From a checkpoint of a small mixture-of-experts model trained on Wikipedia.
Size: 11 layers, width 320, vocabulary 8192.
Experts: 160 tanh GELU neurons an expert, 3 picks a token, a softmax router.
Below are experts of layer 3 (counted from 0) of a mixture-of-experts language model. Rows are named router (the router's row for the expert), up (a neuron's input weights, with its number) and show model dimensions 128-191. Each number is 128 + 24 x the weight over its row's rms, rounded and kept within 0 to 255. Numbers have three digits each.
After each expert's rows: "comes after" lists some tokens at least twice as common just before its tokens as in all text; "gets" lists some tokens that make up at least twice as much of what it gets as of all text. This comes from a sample of Wikipedia text that the model never trained on. Tokens count by the router's weight.

# expert 8
router:100139146113141127104090091128130136107119115160106078150119160118090125158105125129118142143129139168095107091143150140131115117142142172101109141134133139198103157079108166166116142134176141
up0:100078129143098160156113136145093118123124163139145158191122126145086168140126132130169127096142153133123126122151089110105100146127089146104122112116144165131136131096132147162135139157117130
up1:106133142085123141077134146121115213127124110108082156086127148119084138115128111159115149119087108117083133180101121107143126115128147113135103130119110133135130132116131131113132148098152095
up2:123111135095126123102131100140112135146133109135093163107114144125099093117179118127095108116120144130123159138103138151098135138122150154107107074136154095134139122101141133135111129072133138
up3:130091180118181090092174114127091152145139144073127150111102083141143160180102115127069119077134115152108133160165133066108114132119114139103152122097111172121131146108126116114139133154138121
up4:157134140107112154094147089167135129111130175088133103117157082149083105129139113092137157120166106131128153173115098122138134125153131122105094128107118096150154138100139116127145137124134176
up5:068130196136085134154132121135114162136096119163089103200130133117143143095112114160129128127105092139125132111143152127129136124154132164159087130132143140162136165154129168092073124106116111
up6:132094151107097136094085120167137150091122134113153160082079123124108114095138090131122161096119155147096170110126130113162147141151187122080092099120127165181101127124124117148115095106077121
up7:151126142124100167114113127123149166130146145123161111147102128130100103160115140151111124156099145164094111137109138151151173133138159141110127158107149189102144138148127119157088109109121061
up8:142137117121166057085082118136152126124137139127062143112129070177057138122138147154091126107177117141140133127117129142152088092152139167136095132111178129157123139112156131128150129080036088
up9:109127171116177106083102114102134141141115145112164111065120173142120141153105131138114142132097122124136136144124147128141134153153135164138095149106146081133151127068151115149114125072124118
up10:103116100137123139158138141135103156111128121100084102176098154151105136145140149087119104105110145138152143159119134121067144120121104160120096165165113123097086119124133139146161110156190141
up11:133116156121141089158096179116137154110147140128122156170145133135096135094097151125099161081106103097153158134140128111156109157148135169144148132095121171165131126122147166131124141078169135
up12:124142178130167089100146122126099149086109141096121138080111120128129146146105092158108136093147108140124142178171139121156109111159128146106100106104151095161147129089153152133083152106098169
up13:133141134163100130132118088129114155114098111126166130165143109162145132115115130121145126124120107109104152119144109099119141108101073133075115111125120118088134123109116127136111118172134105
up14:080144132140152126118108105156044130110094131117146131134097127133111140142114104116135108101121110183097147105165164086146088139129121145093114159111155114144095137134144122127085132121100197
up15:150116082178075067131075114219101144136125118112142128162143081143156117113091114128110139113139132129126119149137091136084147124132109139128099153119146108129142140060123128098150114130100157
up16:167160109133128114134163113156131124123149112064182151107109117149177133107156166134146126111135129122157170142161120106083107103115146114114138137113113165090158114116167094092139127088104126
up17:102142127076143142099131108167098124136103120120148148131110111158141111141075130134122129079148115163080160093156134099129103138097145182051120126114136081203092146064133152129101121125125142
up18:165156118128101126101147113134130155129111135107128121097105112166098106177153152139136121135117123123145192172152121103093113101130118133091127162120139186117127150128150124137114122077131162
up19:137111125158115130112122108174110182112115106127111119147150131130091123093099144132115139132129120185107104120148129113081153128133148134099126123126172095122131141112119121124117148119156148
up20:140136152105151079133097150132152149074147126135118108113129102162109161104127171138097148137164155124145141137127118160189142134164141155136098132128126179127104114119136170093123145052075117
up21:154143119094102139117123098165065097111106152109190155135118146134143127119117140131150154102071120151077060115165112101102083090107167124084111118121122128101133113102146135140130138163136144
up22:148099168077128147133105088120087142129143139119138201149129159162086126161133126114120139135137104169069115104180113148108148123139196095076141126125162069115131121074133110104109151086133106
up23:153134045139120105110145127178090141137142135144133114098144149159114100126094125133135148126115116179136106150157118072103138146119125172094115117134149105119127121107119103127122123128146161
up24:144097113152084118119090106167118122100136137120130180098114099114091114119158110136123151128104119145134111129128127128135149144136115112125112091143166148153116135103116138097122127061070145
up25:121157181123126147120116118120107143104105091112111129166110131159100124118070128096123141118202088160111138094204109099156162135124172143075164117115109099180144149105117101145131081112141118
up26:108101141122150103120139146113109154099112125106099133143159125115075147133089150099104145097094106136129098166154150094162114160156124157129147155117064126184134143147100147153124158082182072
up27:107102127094149168138125095077123197142119132119120107140085135134136118108162098112119114122098107136121174109107121146141144136153112119115134083128136170125132129155135131142119129124141133
up28:128129129137119136091124128169131143121148145089139114162108120116161136169130131127137128131143110113132152165144148123094119105116138119095126132102147112152168120098136089115133132149084139
up29:118147149065178124140098111088142114114147159120137118131057144130129124111139123128126138149134107122122182154118146134136112135178126134152112178125110156123128132163141156157152128074153139
up30:101102147162063155140126120141095098155121163124149156109116140105133146107138114131160099090143128132122140106166117142139094095114144159076113137132173086154104140053136114113096105117122149
up31:105130153091133144126146110086127152133102147122150065128131162137141132153100114121104109114122123151120144109114135145113107091164138139144101143130112159150100143150133126159126121142103154
comes after: "0", "3", "5", "4", ")", "6"
gets: " |", ",", ":", ";", ")", "),"

# expert 26
router:104118134115143118100110102132136146112131089155099093139131135137112144144103120191100144144148132145108143112140184136165105077166138162096087133090124179154092183100130155165125139115158167
up0:127106099121126125067120165170148128118118155113089130083060091157090148085138121137078130128167089096072113106142145133115163077126139144123120135106125160158121171139169138144133126127134126
up1:118131119084112149131148147151102077128113111130087134163137135115127137134140126094151130113123100138149135176106036098115111101113098167148144068128169074120149085093123099122141138158094126
up2:143159056175134130159151112108159147138127114122110148127147111099148100095114118145161149133083126157118153150108085094108134124092124114131126144119110105107127127109145140125135153174140115
up3:159107129172143148130123130098157111103137134042177106139115118147104099140139179126065104120110089128120122124138114100117163163133147114130140152140128093122128125131166122136132103179100148
up4:126115158155129128130122106061085077127113125143088110161146208123109145158132103146167135142140130124150123148125078108142111126128121131144140114136142079119122120111131074138162105165116115
up5:120172127090110138121057150152160187131114142160165106140106138126136111128099180128133145090165149140137094069120125118101110168143139127120117134125131122138104092095144133130104115157135118
up6:130134115131121087099141129134132157127146119081084155130059102117175128162096125122118150090159080144125122136145165119155140120127098157107120162119134162138124136120170157130112097111076135
up7:134087137115159096091136102114142112119145155117118100139141136111120156100156138137120128130156104138100145105089157136163153133145110131149103121124157104127123140139136139103125142099101134
up8:129165093086145102084161124105163124110132147057117136118103081130116133116113098113075116133172134126127110147114148106152158096143180118132124062110172134129098122092193120122110136084125135
up9:120120114121110141112171136116097159126082098167095122127194093156119140108096131108137135128099096118138135148129134123144095123141170104109132115133077155109114131112106127120137145110158104
up10:129115082125069108140086156133114151144128147088137126182097154123107134116091128184144140093081085080080094153151127129116170110135132131145121174154097155142128172123099110115124126155142168
up11:124129131128129142127090094117097112113104140156086139161068139119143115136108138143151113108132136125162111131137103084188140136093145169107144130135126102133155096108165141115134107148077134
up12:115173131127115125105117136115158126148166168052141148157157106148164173075106130136106109149116113122082159122132116109070164149106148105133141099098126140121098148123124141151121144065161125
up13:118130126149125124100151159148141136101140141118107115139124181132137140109150108127070146136139090150152153114134176119121154112176158113127130100102143102103101168137157171134110113120132117
up14:151097104141138152147102129090151173128123109195066114091188158144087118131152130100124104118112106096134143141124141122091130145107132136138140109098148090116117163106075124170126131068168137
up15:121129141131142123116124091113087101130135121152113108110143122146127129127146160124124134144160087160064109139156124110112122135125134127108134132111124119123154121089143111142134146140122117
up16:124102133110107104131142091156164179131096132121099095130120134088121133139109119112107117109165113096104113144132172146156129059135119143112087137114173176194077150112136139162108136106129207
up17:134144111100085169114102150135114105109114110150126114117095143152112125114129148131115142121157136160140083103120125113138115167156159141095152147143116095171130122130156154124127124129140107
up18:138169120115123101134142133123106107141176124142126141141144096140068186092135103096138134141114177151099121132152108145096172150160111157146134135084151161159117139134147106142136105133071125
up19:127124166149111091134117128126120107113112086201101159128116152130121099101123139142151124079160161134134133101130120129129088117154127161097111058145162121189091143083113102155111089091036087
up20:114169119094091155133118140151134173122133074144138124140122090174137141128088143178137131123114091130107149112148111123069127094105133156118170157109115161112076170140130165131109105174169111
up21:146110102078123171171103113153138141123087130105102144163124129125088092161145110130124125103118130165157115099144121151144127080108138143119116149149152164145126114105124123109107126146060101
up22:129165127104155187129090132115126114093116142136125121139071128167122127149144127128136152120170135177140074074157065135120148126131171162124119141101116159157101117122116096123139139107078096
up23:119139159170113162112124115129132050132093092127068131104118129163119096141178126140149112123101119140116180088142048117102103119076139145163139129130145097125133157127092077138134134172152137
up24:116153138127145117129130112128122133117120141169135164147054116178118109156146141105110117124135090118177112102110044061138157125098140131120132107124163097126149104122145134093093134142098103
up25:136108135145089132113155128136150122123123127125100128173138120136122172132133141192146111138104129102084092156134107139096167108141122130161141108120129158161061153151134147158113115139182147
up26:138128137108131157135110140117111064097113135126115119138118134109101159154147145120144116135100152155118103146127057114101134137091151148162125132165108074107131122103123110106120123164120099
up27:132175143089136128112103131134151147125120117159117084095112122196099135151126176126121148112164113162139095102133084117120114154148132133119109106158140120167093096129175136116128157132111098
up28:084148093100104104123105140139117146089127092130128123116114138124111145113180169153124099129144115143125118150137125121125098138109159142106125141123117123122102179119139151126114129214164129
up29:153109143131181106149082139112111092081087145162106132147166135130127126075133111091117143143100172128128106130132117199124095143110149136135093144095154142138136136100100160157123102147073147
up30:111142148116085145109128121115114109134125104167135107118110137137120135132165134081156145166134144115149119134135074101135176151129127143126161152161146115127147096138132113140113125132118074
up31:148158114131095108122111132079125116110111122112113102149094124136079143090101122117146156138094160102119135128118150157119127078121100159134120126110113093112164159122103112146128142130150136
comes after: " |", "|", " /", ":", ";", "N"
gets: " ", " (", " in", "/", " $", "–"

# expert 17
router:103117139143139116075109152139144154104136104113122086133130142105101118151109134147099124114176107166122148089167161132119144103140111155099118170127129174168094150098152144169108135090136127
up0:128173115084121155138084136100115160104080102117132192171110086167114128070133142140135129110123177102137173086134129134118119105171114169154102111155117125172073163125096157138110119112117137
up1:119147134145120160126119148088108196090126109166111158110109137211088170123121134141124101144196086171117138106158119134129147112111121167100130132141133144159137136098121138131123136123122137
up2:150126148141149137120139124144087100153118154122140180128120101135117140126065058142121136089119159123123166141152134127179135136160118133151140083107138086064150141114146116126117104142049094
up3:111177101143140158093117142128145170152141101151133097129090151107151131135117112059154122153092073167140102106138112092129110149127111131127106145116122157151089133160135105108128120115149156
up4:151125104121164147133140056155159127144106122144128130157163059129161134148100107068151159094060094149128158156144143160071106125099163134119122155114116119149135110127105122152119108106143137
up5:131095125115088133144102089084142140142133123147135131139134112092122169162110130199111149111126152130113164147120117138143128145113127140149160120120139112114162086107129101094125119131097179
up6:122153147136163148156179098093090140122087077085116156122154145150147149094137165133113102144101106111114164145100105129125147118123125125070126102128071109163151132131136122108079156133140172
up7:135150139176132120117119127155109175114157077089139134104127115143137124148136084132121090149137110116116129115121164140125114114116099139171131149106107166114148153087133090109113120104118148
up8:122131174155161131128113129111133117121109126138149103127164095105134155104124077090105148166122122123116123115154164149115123116155109116137121164137113140152150121115158115090119107141069115
up9:124077177146137086160035133111125098120119190096122128117119148130129113127146109110126160129144152147148112097141131120156113154112131115150109125127111088097140122090155146127148136132075103
up10:143117153130068122166147093117082099134101111100109119144137057131134144100109122125122152095171170119085140142161121125149094136132148130158087129089118087133123158109155139177092141115090159
up11:108084139172149141070131127139137161153147131106151121172158160123155151167120133120111133131126080154104129156142134122136152118115150144158140127131132132129106126083173139133101133129116177
up12:159146117111125129142105112124087119116102094167109103098167150133102128129118132128152129127081118106144157084131130123116085118114137165098120120112129147133167132094100083151115135138117115
up13:124119130139137173119138138111115117094082098132101120160117062139112125092107140175144143129122141094132166111151125105110090112129174119098127111126083132124152138128140148130108135116184097
up14:136163142131118137099132142110113123119118148104131126100131131111164164156124156122134112092120091169112119098164167120109112114133126187149140155131125152113150145128120095116120147142100195
up15:097134151103156082152095127120154148146099167132107136132166101115139153134151104121071133116158132131109149070146146127175125150165126133103099083140128148134135126164100121124114116118097171
up16:127111158120119129113109102093126164113147171140104120115106155107149114169097126141133169111096133187128137131130144113150131109141147127128145144113152112093087137117125135121104121108102160
up17:149133131116158075131147105078141138130116106155142135114101129144141147134100153155112115101150111114146133155114153100106136096169109130136147129114134137186163153128097111117138132085134162
up18:122170177109131133123093099136090098111102097138062102167119116148159140138112126130103145112133117140123109087124136069146162127190165130108103118144085108108167118154129102123129132164150131
up19:116177099124102085086113123141096127144126163147140134130104124120122101107110075141091166142089109133119126100131161102125116140174120116108100131093113125133159147095101151132130120111138158
up20:109103153143127152170122124148104131104080091116084089137118100111132139106123090135144123075159165098129162111163141160138095127118167133092162125123146141147149154151076125177120145157116143
up21:146128139128132137091100142077111084134105163145136134101147118165072115132112175143093136156140140196120103123147107108137119158129145138176117085120063092102179112093153157134145139093148148
up22:111150109135106152131119091119085104107114137118106119127103103166096131082143064145136130065101161127133146083144123108143104149134127150120131135123165090115116155146089133120102105151126148
up23:124066144190159145125160119088106147146164122123127163146120154124071171106108133118135098125131089091108121139092122103142126119121127129141143128121163196148124130098145143130096140090111138
up24:141059176142160128103096137157116141118127138161081102104124153135074124114119119139143148153101150125133172137139139112216121107156103126107128105133157126110142124111111151106139139128142118
up25:125108112106162137088096119164129117152106137164128097077137086102154099141105197102103120088125156153137156145127121141143117134125146167131077055143144121158158119065157127143145131165120103
up26:106161145115116133139075127136138126135125125114121125140119118134147107240142097105135099140136094167118150116144131103129107118149109090142118109140124119122107150127121117102131104185096100
up27:150089179121102131139051094132134138131093102149104094095186122135148163100135162123115172114101134156137170122117113156174113130134114154079080088126102136155151114085130132104133144156118091
up28:136121097116074122103138123162123155124141124137157178143149073133092137147103094149125150112139132132109083134126154151116126091160147178134128130123122127142129139122104145097094134106131184
up29:145146164105143142135106141151115083106095139116127142161175075132100136155124119109121136120125099149114126140152117106143121091184098097123149129136118127125154125141157128107118117150099114
up30:138075136099178160096143119111141156155127135111120092207042111124149169121126130114111126087140165126124085097152136117145130095119114147128163122115140172126108155135130141146087125123116173
up31:151070126142107132146133067113139155150126106163116167105150176129101142106124085136110137121106136112125129157081123177177118115122130141084119091108181132144070135104155168108070152096100115
comes after: ",", "s", "ed", " of", " such", "ing"
gets: " the", " to", " and", " as", ",", " by"

# expert 11
router:100136168102147103116116128125145151103132112147113112108151145143116118132085120129108128126157130128079093103141163138177127110147156196090108118122119163145123145081112156141127147114137117
up0:154074141201123163129077075192144141128131125146083162102144119149113110129154138135133138129137055123112107141133130117113147097096158115134132128125198140143124133124125141162107146113162094
up1:105095068123153114092164138140138094123195142088137137128115128131115153151135131118119108122132172112142161160122157127104128109089121147143155124080143119120114192125156156120121162123116130
up2:139118116109092128136151126117077126121114155135089118155118104155119132133133096139131136114127166129099122195108115121107157117109135129127095121140138057146149148092131136127119122111116142
up3:114129094131125115137156141135107092135188162117131142143116128129123141146156131131149111125131144118130121170118071105115125086088122153124159107117132121125144134134116109141132163160112122
up4:115099134159114112135081108176119141115101112110081106170089135130133152104130173122163162093148140117136153109127145099101117134159145142130097129115199118152108139081104183179085118150087140
up5:140128052065132127115123149130163112086139134152124112147102133098115135109118172112116134143105168134116163159112131130121122131132136168116114128092141155156097135097128176160091119104116146
up6:158096099161091104139128106127117120153122162113173166124161141089120099129091139127117102137132141108139151179116112145089125144110128156162158124121155083135141128125126119164105105127093124
up7:161077130160083145132097126173130076093121160147110143107157137114121091140148110127128149104113176107146133152147162116097127141124140136133118160141127130133092127128130151153112117146073100
up8:137155133090117129132086074111095145103095095149125100114130133144136155148092141113148139101154090169065145101151125125138113147167136127092149141116120152145089134144119151151105123153118130
up9:080096151110117123132089117145104137124080138096110125139066136103108171117129119122133143111136152141124137129166160152144120133156118164120094127125142144142111139106109150138095119090074151
up10:151136127115133124174124085092105137146086102131095109145130125140135174129138134164157159119119147135114134114153152147102120116179115101162066142126132111121113114116136133140096086145110133
up11:125181122159160173086109107130135137144151132119114099123153135156142115142089118119103123192145102160107114135182119111113136120131174081106149152138121133114133106140167116132149123157147134
up12:141111125121120098151118119111137132118118100131117096183164102136166147139103151118142104125110144119154141104105107129108102123127130137149130132127148112148147148172129137138116128151133133
up13:143066107131139122141121143117131099128195176110153145128118142120123107181126107093143088103141113147181144160112101119102121139075124125168156122123136087137136136129130109117143164131127106
up14:139139069154125144140131100153125150162089096119137137160160106120167159155121158109136117099093078153123111161118103110079108138107085144100121168138128079128112121143105106116074133174160128
up15:128170096098149147143132087103109133140101118149138140153112151144108140111100153147112119105112127144101127136160123098104121137140114142138093116107141187145062146127125124153075137141095158
up16:133110127160100130124095137160117105095159161148167134131112140152102113157112124164161105102148161166158135138139114115102092143108126108154139166099158139136109148153166132134131113129107130
up17:124161116142122149121122111126113155130078131122104114110103138132105169147079116155132147130151143144079135134170164114140148129160127129121096131105138186133081138136148164112066131155147135
up18:148117125173141143112148113102075113163128125108099120124160125165138164168113155164119126157098111165116119163131125103110136101146163131134145123115124072115140105138130113127078150143165126
up19:100145112121125198129126183169124119123137141069096109141147136078113138117150142132125119146127121107065091147131107101068118113123088087109120153113119115126124110112156119133098119158083091
up20:139108112126128101122076143107154119059114098143140114194114103148142137120108101094143147115131149133151159091113116092146125135128118121110115145139117128126102161144132156130114123128121102
up21:166129116124089092142122120113179152126139104128105079180123111151103138119130156117160112106140161105134155124112116124136130132117118187107116129102145173143121136150131120144122115148140143
up22:132050161158103117140122121118096172108144102153101115131153115143103152120059131141144103123143136097087127118113134124151138125163134145143113128122143125119121135113127134132098091117132109
up23:147182130105134176143140148119138130104148109177136116118140107143089116124106160114087131152118122099107144119130146122129120095144142121159122128141130175135108139128153138120104154107160119
up24:094121109190150178099132113137098168125128112115158115116109144128135134140129112124129109152110075168136164149142144101145162119132129094134151127133106086112146125113128102129104136120197169
up25:146098082152132159153110114149110078131114143136120109176073154148151094138151147156177127094090141116139150114154126131071091132128123113102114155135156089152113132100129158159110117198129156
up26:129153150130123145148115136112089107107109158074167107157154129121125116104114124129091112129133153118102144140154125111126150108122111087097144102146138118120094119184130118133142120122106151
up27:096099069097130168138143156171125119162148112093146086155160152123124163147140113124142105121095068117126125145128118089053131135095099076140128139114131120130136153141112123126108132130172096
up28:121066127146158143143149125166146103132111104077116109138153117137118192138136140172147161128162133109122120134122131135106088114092126101115135124140102115113132134107145135137105107138136159
up29:154121109140145126105127103150185162136158138129132125101128106101119122142119109160149138148085072136147161114116147145169113099139131115148125115121102132114153126137127133136132128121144130
up30:112098120068115129127119138112126143127164119204087077113120150152171122128137119119135116157136128119145085091140101077123152154131156099087107143105144145117090107127116158105147176109149171
up31:109153121149128130153139090152101117125094090122140129146117120150127144115143136155143143099103145098138153136122139136077096157114094103121119139143093100135120125137124125142073104172130100
comes after: "\n", ")", " |", "==", " =", " =="
gets: "\n", " |", "|", ".", "==", "==="

# expert 10
router:118121158096146121104119118123139154136136086123104102138122129165126141140093133162089119143146110153088107112124174140146112098140138181077129127115111173137105153099135153147129149125139122
up0:126132139072131126103105132123115129133168155108121127139105109180121150141141144173108152157106106115121126137148158114113150119126150102105115098137141146129113127131106118138152143080097101
up1:113160132092156134096127126127108127096099117122100106132110123174114127106103147130144144105166110104113120120164136123123072132150135188058110150124131107151103145092103169139108155144090159
up2:121134131132128186094125099184156127086116134125078125140082108132094154083123137105126141120148130120088126102149169166130093150188185101066086100137123131124120140134153136155098111122090102
up3:084120108108117144143155127127126176134141139112080113107147141140131127125160145110154109107154087163162112133137099104100130171085152137142141082139116083120122124099110109129152157150067137
up4:104138120069134142132138142145113173139138087117131136163107135126109131144124179178086121150102129076109144145111137105098128141117153162110142159097098162162105119111106147137092125118161099
up5:133120136130117155126182144119115162150126128158170132137113164084138107137156110104117126152099111176112096140112095115105062166133102125133160102086172126098122107098102120116093156131175155
up6:115115140161089136130077129121151151101137093126143147138130176066125167120098159128116147105169138102131122068161115115138121176120148122121145130090115101165088133099083113145128103136116110
up7:122142129128103142161121142111086109090120106125169116145134126129126083107126093074167093098130081161087152098148089127123132130136160163139132159100150064124130113133120110130134119133052133
up8:118106121104125161101108161149144156106142143107129146138062114127088139133133159170132128159185156135126157115124168133159118153132152142109115154098141161143124157130122164141095108110097127
up9:090125148081151118098108159111125142152170123118195129136146114114126125095075106148119133117133140150111160133163108091124090127094126205151126100087127111144091151124130130149131138098133098
up10:116110112117135132090121144110066144139147135121119124115115162129106116168142082138076150123088066106098149165108143084128140144128163130144142140130096085138110117104101140128121143124162110
up11:112145148134114178127115105077100169128095165138113107120076186081145161127115158092158142112079090169159119120170126093139103160170128140119131132153114110141104131112133115128105149139096131
up12:144125116097096174157095121108145149111150116145149143153121193142100167116081098176129136143120149192134111127159129117118110142153121180120150167132144139133107111109098126132121143139197114
up13:103143114123112125095129160174131123130147122145128116134133111108129133127127127156106128150101126086119115137121154129123143134102115078146127126114107139143090133127123127093126150166164112
up14:141109117136106119128082131134118139103128126144160132107095127162078111135070092133133179099107120096145162083158141086091124164134142169108131137091123159162107139109106129133099138125093109
up15:140171145146140171134135095139159149092130148114150141107102159114116100106091114092132097106098114125135133078117152133112138161119159137107104151104171073132136139114117129125122110133092129
up16:125155111089129142125119148160154130086115123104141118166062139146144108102149109101146113132142135130147140118133118130127145173167112096119093158127104142115131142134157130118129138114109070
up17:132155129149168093065127098145161128101159102126168086137127134173137101151105137100089132157145115134092136101159117140133102142135112121130101163143134155139118127136163112140129151154169117
up18:113125116121080138135124106080136164133152101150144113149152170106136131135078154155099105169112116139143112129130118101134080096085157169165170160109140136128139124111121100146118122127204136
up19:125131128086155080112033108137142125110144122128172132101180110155131140111107114114124131146142120167125094139131164131114063132174139144099116081136182110147141135105145113131132118106144084
up20:086115158138096175124075081182179144152157091123157138108121141085154138135128122143116139110138099112133122113132121107102180135113181084110155163112163077150127125079122125153129119156164089
up21:138189147077105174151117165139117153107125108118126126094090146147103124138042110140088123143114132182104128113155109082128164156163129176092135198146141157120098123120108124111118160099155116
up22:121125137142151137140129120127138122141120134143128106162132145124126138073134139148153115113119132122119138136143127110144107085164123145105122120143133137124120127133104121138118109106143169
up23:117148130161124129128095105109076143094111138083135103143103150119151138127114149112135161112123108120131167114165133051106110151137174107134123138120094062159122154105155152157092142162111155
up24:066130119140128131104088140139128113094142129077166102161100156128109154141078128101143117129121112143116130136150158097161125130119169165120132125111092149147115183116155150152128158126110155
up25:120158120122126136153110135146110143102098152099144112130091162154132132120144124051133145115129096112126143111148096097139160129154144081153141167142126117146162128134080114100132120112076138
up26:106123108177120106155154124084079127106113111145090152125096119079102106107143101146154146131099162104125142139138158128101080142098147183132135116149138155094142148153102125118098104162137133
up27:115154136080126120142107147151127108120167112092185112174123173127130145109095126096112116148154116092145157101142119117132125136138166125104148141101094111157143140131078115127104157117170126
up28:130129065101133136160132131119128114130138151061114079171117102156077110094169168187125145118141127169121172125136144119147166107140175125100136170155110136125103133134121125160152138154111142
up29:146121123113137168161151109130127140153115162134142116142115173100096119161095184152142109131136095179129132128154124090164134113116144157139096112155144124126116132101141117121100130129153135
up30:155151111115115139159125148167147141127118072139166115152159136128126123117095159191143120109109128153101118105139123101156155138122130116110120140145126150113116129097103125100095122134194118
up31:132096137066137093153145109145095109113150151106118129154110136072111163127133140178088117097148156107136104132155101132126123135098123129109130116138120153136106115121106141126116146107063126
comes after: "\n", " |", ".", ")", "==", " =="
gets: "\n", ",", "-", "|", " (", " \""

# expert 30
router:090133141122146126110128075118152134086116116125114111139142131130129152171132113137088132122123135146097114097138167129110124076143147170072114121128150134176083147107130155145123147127140093
up0:149127126146134101127135118132162155114093124128115118162137114130177121167093158140171141092126118137119127105129160182122102117120139198120120176101147099137115149105094112157101140151157140
up1:074160119161148096104110131124128168120111107148126099149103173099100112094112083141115130126126133118140154121119158056150142139134133131068131142108105141130115126127138135111127110131146128
up2:143139107097193117135115111110117102130122101134172082151143096164134134142070119147142118096112164101150142118134118102108128128125129160088151116129130164128180142133114142118133108152156088
up3:140117076136134118159136126106126131135104128172102088149130094152125110110111080118178153161123135124160143093135146144118110161103110152077098134110129153129142151131099146141120130132117154
up4:114149140134174088146159101109130099130119134104136149144161138133135202151170092118151124136104105111136126118124134114150112078120125127172125152119097117137076162099153108125153115139127160
up5:102174140148117120146136101136097144108096086116106095127108123116121160081088124136126150120140138155069152091135194139135092113168113149110072151082130153136080166122133218151083136142114151
up6:098147159108104140106113120126096143113095092089113112134110142108113169097072124140127141142130136146082144091176173115138119116154133147114079167080126133143096175101101182138081139141122182
up7:153195097128098099121126124163145106108141098126126118180107117110120105164127176151148108153148100133108160140111118092114150091090142118141167151141150143152092150111131147116143137151177142
up8:116079162142145100086150154156122121134155066138114102139147121117114129033101131118086111124142116123132120135149140166170088135126156125124131137097112133120160153143078124154135142138139164
up9:128172112111131160081137144138157118097113119115093141123102113106106123070126128135148146126129110136092122159135138124126083115114129110086131124124126139125126147118124143120116148114141110
up10:131165146106117109139135119127097103148123115189120122134104126109168122128127097143126126151110142143120140140151101140169112126137116103160117159133097087106134155090074127142120120181130117
up11:119116122109130151160138143172127128117126085124133154113151116134158179094127113124141123143079144136135205142131112094116096092133187143134185073116141109152151149146127140129099107129140087
up12:151151117129156123139093135110095103130136115153109065216093123178139154168116205124180125112130131137111122112120127141120113088141117174128118162089124148103186114111168143119165140143116198
up13:129091167160113116132159151111133147070104143129062151125128086160055138079128134134136118129131144123096143103149121128132127106122136148120132105105116187131065164128118149142132144118108123
up14:154106141146119138115119101143118139120150134124149093119115131163120128139122092125157153128141090177097131192137114127162129097102107090131123131161136136120133122105141128137149113146132140
up15:125080119154102119139190115118139179147102134143112067121106072104139157081130096146160135101164113140102119092129163133110128140111138177145108126105147128110078125133157149142138117105149149
up16:150105110113139082116169131161144110121153117133143120141139111102115122106117089101079141140133134123082118151122135145114123085131159165091145126107145142140167145123134149144128160126113164
up17:098173148089081150157144158123147143123129158086147087173126119115102161114135115116141114153140101162102105144115148120135137146118149112133127137116139173144110135127152130099113134110132187
up18:121142119117112125121131132174116108134149082118146149143124130134121176146119136122091103170151134127088116162147154096104158059102177135083152099092159171192115161125101172134116114153162149
up19:118131103177148142103129126109117121118070089156115160142161072127141142110126138150131159107115125134066151100151134164111093138139144129114080142109126068112124133121122111192135132149105103
up20:158108154184088141161118116135126132143092068091105128183133106153147144060143118149156134163123108090118161082157117154149084080163130120110130125132109147115135135156107134155141126119115109
up21:105101149107145103122167129086091132128130108102107103100125083158131127126120109133133124147161142116128126101119144172116121103147135178122130115131107204127167147156124159116122138092161102
up22:123104139139114109126116121096132142164141138147136155148103140118154117117130085125115127116106150085152165115101090109105146158114108091111156081102150155161138158136175130135092158142113173
up23:129084169137129131105118177127121139109122151146134131110140168150124137123124134148089146146140126137122106130133136117154123149125133147145107082082109133156098134113113156127111145093111109
up24:096145131103119118110144155110144156117134127110125144127122105166099136144129132146123123125180111160127149121118121088098148145091141166180143116073139177138116150134133134124136155091141119
up25:131213098063090137109137123125118116094137130160099145177142089182128105096114134139136124172142119107138110160133142128106073137140157138147120128137135165159094147131076139107130114141133114
up26:116092146129131121163127119161116111120156142072156093170120101173103121103118148099089113133128109148101146142125138128115146178120118195123141155072137145109077137141165154158113129106107100
up27:109064142155137123089091123122132123132150111150111133104144108151093115103119129161082120141135132114104074128134142157129135103135140198126124100131155114126113122108147162123128146046148101
up28:130144120123107121134105103125153111102131116051120102171119086106123153155166133117083124116122124139124127120095123155138133095114128150122132119141137130156098110106146143115110115155105086
up29:131171122119115090141123121152107186078153105101099118096133132097078112113118104114165135159134140126133180138120119096138124171153131129121141158132120111138141157124072138136143144159157138
up30:148140114163151128154135110114130122123111137153107143137138106127128123080112160131078112112120171162129119048121110187117109127139117136105127101135127145176148113155105116100148137142118159
up31:167124143120144135112144134129136114115137149165114103133130121132139168119092123123133130137131125142130147155160136124141129120128146134135122112109148092176093130155134140096139139058084096
comes after: " of", " in", ",", " to", ".", " with"
gets: " the", " a", " and", " The", " his", " was"